{
  "n_layer": 11,
  "d_model": 160,
  "n_experts": 64,
  "experts_per_token": 1,
  "d_expert": 192,
  "d_shared_expert": 0,
  "activation": "reglu",
  "moe_layers": [2, 3, 4, 5, 6, 7, 8, 9, 10],
  "router_score": "softmax",
  "normalize_top_k": false,
  "routed_scale": 22.5,
  "balance_loss": 0.000126,
  "balance_bias": true,
  "router_cosine_scale": 10.0,
  "init_std_router": 0.0252,
  "lr_router": 0.00168,
  "n_head": 5,
  "n_kv_head": 1,
  "head_dim": 32,
  "vocab_size": 7247,
  "norm": "rmsnorm",
  "norm_place": "pre",
  "norm_eps": 1e-05,
  "positions": "rope",
  "rope_base": 10000.0,
  "rope_fraction": 1.0,
  "qk_norm": true,
  "attn_scale": 0.177,
  "tie_embeddings": false,
  "parallel_block": false,
  "init": "uniform",
  "init_std_qkv": 0.0262,
  "init_std_o": 0.0,
  "init_std_up": 0.0262,
  "init_std_down": 0.0,
  "optimizer": "muon_variant",
  "lr": 0.00841,
  "lr_mult_o": 1.08,
  "lr_mult_down": 1.5,
  "lr_head": 0.00801,
  "warmup_steps": 116,
  "schedule": "wsd",
  "decay_fraction": 1.0,
  "decay_shape": "linear",
  "final_lr_fraction": 0.0,
  "batch_tokens": [65536, 131072, 196608],
  "seq_len": 256,
  "doc_mask": true,
  "train_tokens": 618700000,
  "steps": 4756,
  "dataset": "wikipedia_en"
}
Below are experts of layer 8 (counted from 0) of a mixture-of-experts language model. Rows are named router (the router's row for the expert) and show model dimensions 0-159. Each number is 200 + 40 x the weight over its row's rms, rounded and kept within 0 to 999.
After each expert's rows: a language model's description of what the expert responds to; "comes after" lists some tokens at least twice as common just before its tokens as in all text. This comes from a sample of Wikipedia text that the model never trained on. Tokens count by the router's weight.

# expert 55
router,254,197,154,192,223,219,135,165,255,215,235,247,213,166,215,213,207,208,272,197,270,150,144,150,225,191,217,233,176,187,208,119,168,213,171,284,214,170,153,227,302,126,233,221,238,224,147,236,296,201,250,141,152,180,187,204,237,246,229,183,210,200,240,259,182,153,271,231,185,240,189,204,197,212,141,233,208,184,182,180,172,233,240,260,229,185,174,120,152,216,192,188,242,140,163,220,180,193,262,236,190,247,230,122,168,194,155,146,190,232,152,202,217,209,222,218,106,208,160,194,231,172,213,131,124,234,185,180,205,222,130,232,252,248,177,161,206,193,141,241,214,250,228,176,192,187,173,199,138,85,169,157,248,254,208,179,212,162,218,168
It responds to: Word-initial syllables like Mar, Pro, Con, Mor, Bur, New starting proper names and nouns, as in Maricopa, marinas, Context.
comes after: "the ", "H", "- ", "of ", ", ", ": "

# expert 62
router,200,227,192,204,282,235,193,246,131,129,204,194,257,225,222,238,152,177,244,246,221,197,184,190,167,194,216,159,160,136,157,188,223,165,118,122,189,210,196,180,190,251,208,191,191,147,171,178,228,208,206,184,197,273,281,275,211,249,194,197,173,205,191,204,194,255,209,138,169,129,278,230,172,201,165,179,241,161,208,200,184,216,232,179,150,211,139,177,185,167,220,130,186,238,193,182,226,152,264,217,183,177,220,212,194,112,206,231,259,199,204,229,261,191,247,198,260,259,217,259,130,203,185,235,206,81,166,188,237,256,223,216,174,242,238,228,195,166,257,208,205,228,196,155,163,198,175,235,247,285,231,178,135,225,282,242,172,315,135,217
It responds to: Adverbs and auxiliary words before verbs, e.g. shortly, closely, still, often, not, also, then, has been.
comes after: ", ", "was ", "is ", "did ", "had ", "are "

# expert 43
router,212,248,266,220,223,162,265,205,166,204,152,219,223,176,169,184,160,257,108,171,187,182,187,289,211,223,198,200,161,194,218,129,234,339,158,190,169,183,265,194,223,129,193,222,262,199,170,177,262,303,252,213,177,218,170,195,242,164,227,242,196,202,197,215,160,233,176,245,169,202,215,234,142,229,230,181,216,231,183,231,207,132,221,142,149,165,196,206,176,171,195,162,185,186,235,190,225,200,255,216,165,143,221,275,221,96,109,228,177,208,252,144,186,198,209,163,173,158,281,245,122,195,172,225,137,153,245,197,237,167,213,189,179,186,210,197,239,181,267,162,243,225,163,210,290,165,236,203,240,248,173,218,173,200,183,249,265,216,221,184
It responds to: Nationality and descriptive adjectives before occupation nouns in biography openings, such as American physicist, Italian newspapers, plus the article a.
comes after: "is ", "as ", ", ", "), ", "was ", "a "

# expert 2
router,224,151,198,144,173,234,230,159,252,231,232,111,187,131,170,223,180,183,152,215,147,150,177,212,219,174,132,161,289,154,213,218,220,236,178,153,222,269,154,169,213,202,268,188,204,124,240,161,213,159,172,204,194,232,137,174,139,201,137,249,182,163,208,218,269,167,125,173,216,221,143,167,124,218,208,137,189,240,222,216,225,165,224,243,260,186,202,256,219,181,190,203,193,130,211,127,121,188,153,213,183,215,150,110,166,184,226,223,262,123,110,203,173,224,218,227,176,244,234,263,184,229,259,179,215,200,216,190,140,141,259,211,204,226,207,230,177,184,182,193,224,196,180,197,154,243,171,241,126,168,151,192,151,222,182,207,126,210,200,274
It responds to: Digit tokens inside numeric tables and statistics, often split numbers and decimals, e.g. bowling averages 46.26, vote counts, elevations.
comes after: "| ", ".", ",", ":", "(", "; "

# expert 45
router,188,323,202,233,250,249,174,199,164,163,176,155,258,208,190,198,136,199,187,207,208,227,180,278,185,255,151,230,101,132,157,179,195,182,176,105,241,170,230,204,216,168,225,109,160,165,186,114,175,215,231,173,189,276,286,248,196,243,194,195,169,195,249,244,193,133,194,164,148,140,234,189,128,211,215,142,233,236,216,166,256,233,219,170,186,187,187,235,181,186,221,141,191,233,191,245,171,168,283,176,179,139,123,172,247,194,200,208,197,201,243,213,175,254,212,241,213,200,243,206,217,248,238,135,196,169,146,158,233,231,189,153,211,258,245,171,209,144,260,217,197,229,167,201,189,143,189,219,228,206,233,203,165,195,144,147,217,296,166,219
It responds to: Digits and day numbers in dates and years, plus month names and century, e.g. 24 March 603, between 1968, 1 Apr 1944-15 Nov.
comes after: "201", "200", "On ", "on ", "199", "197"

# expert 50
router,217,246,219,206,242,160,198,289,215,189,184,232,282,248,186,237,275,270,240,211,145,216,167,166,180,295,178,262,151,136,204,200,187,280,248,229,180,249,284,248,243,129,220,202,244,204,148,214,194,212,211,238,157,190,206,233,153,167,225,256,132,238,203,161,180,272,199,255,212,224,228,232,143,273,201,187,191,233,205,187,152,203,291,202,167,175,189,246,239,234,169,210,200,223,235,172,229,179,178,156,192,183,135,230,216,165,193,163,197,157,164,242,171,232,237,140,199,178,222,244,151,205,183,189,229,130,184,244,156,213,287,174,178,230,273,125,265,237,181,133,170,295,253,231,190,182,166,203,169,201,168,141,222,184,179,206,245,209,241,194
It responds to: First words of section headings and modifier adjectives, e.g. Personal details, Career statistics, Military service, political, Liberal Democrats.
comes after: "\n\n", "==", "== ", "'", "Date ", "- "

# expert 0
router,174,258,209,261,305,241,177,189,172,136,180,162,221,207,229,159,182,246,214,292,119,181,179,192,180,202,161,133,158,148,186,171,197,181,167,133,229,200,195,124,235,207,228,195,206,69,163,220,276,272,230,180,199,245,205,222,209,176,194,229,205,200,212,180,158,194,242,211,229,210,238,249,195,194,200,153,260,173,197,193,190,248,255,161,143,199,133,159,192,143,230,149,229,224,193,200,250,125,149,237,170,180,193,195,202,105,214,208,239,198,239,216,306,128,197,172,252,186,206,201,212,205,179,238,166,97,194,174,235,242,167,199,205,194,232,207,157,166,240,175,177,250,147,158,208,172,147,211,159,223,183,275,157,199,215,176,222,281,152,163
It responds to: Quantity and degree words before adjectives or of-phrases, such as most, much, some, more, many, lower, in comparisons.
comes after: "the ", "a ", "is ", "are ", "with ", "and "

# expert 27
router,192,269,207,205,175,114,195,154,201,211,158,216,255,203,186,222,266,191,202,250,149,162,230,143,180,220,197,198,179,199,226,137,234,226,203,248,150,211,293,141,268,140,276,181,190,139,245,166,103,215,223,232,215,123,148,170,206,242,216,246,176,225,254,178,287,203,192,136,184,251,230,185,135,210,255,114,226,200,156,221,154,187,113,126,247,137,205,240,246,193,227,200,225,266,216,229,284,169,218,176,191,215,167,196,272,214,204,264,238,201,256,192,194,247,188,206,214,218,194,138,182,192,177,222,191,252,164,210,151,219,237,187,236,173,129,189,214,198,273,208,226,135,174,159,220,162,263,177,212,255,180,170,186,171,232,188,262,211,184,185
It responds to: Equals-sign markers opening or closing section headings such as ==Early life==, ===Doubles===, ==Awards==, usually right after a blank line.
comes after: "\n\n", "also", "History", "career", "ography", "Career"

# expert 10
router,159,250,212,200,251,209,255,228,183,174,257,150,239,223,128,239,154,291,232,159,150,231,178,238,160,197,210,246,167,151,161,203,138,193,156,110,203,268,178,151,259,244,260,253,229,246,131,214,220,242,246,225,211,156,242,214,173,131,204,140,210,253,215,149,178,247,220,294,161,208,240,159,206,223,231,234,254,177,232,139,197,225,218,167,170,225,234,202,161,186,212,206,252,209,198,242,168,239,184,167,168,185,227,186,185,193,250,168,128,238,184,138,234,260,207,278,144,230,199,207,172,170,219,166,191,130,166,122,258,218,195,185,271,237,285,255,176,157,234,208,265,223,183,239,209,165,207,191,215,204,216,244,144,196,238,191,187,274,217,155
It responds to: Common nouns naming places, bodies and roles after an article, such as city, Army, Department, police, village, plus Arabic al-.
comes after: "the ", "a ", "The ", "an ", "s ", "Air "

# expert 11
router,172,262,234,163,257,151,197,265,176,185,121,214,195,240,188,205,165,214,216,212,137,175,195,276,193,157,148,252,171,128,158,105,211,296,201,147,209,161,152,213,252,104,225,212,185,208,180,177,204,231,230,228,143,184,255,237,237,218,144,195,129,214,220,246,205,130,120,233,162,200,195,243,197,228,214,182,279,137,276,149,199,211,223,202,194,181,224,255,208,185,225,192,197,223,167,259,232,212,193,230,184,242,153,257,180,204,181,266,281,148,260,192,168,266,253,138,239,171,202,151,203,209,247,162,186,216,217,164,240,173,246,211,203,278,190,180,190,214,204,198,213,252,136,253,190,162,173,230,206,187,200,210,112,162,150,245,253,246,183,179
It responds to: The and adjectives like Second, Royal, late, early, British right before War, century or an institution name, mostly in military-history text.
comes after: "of ", "the ", "in ", "during ", "to ", "after "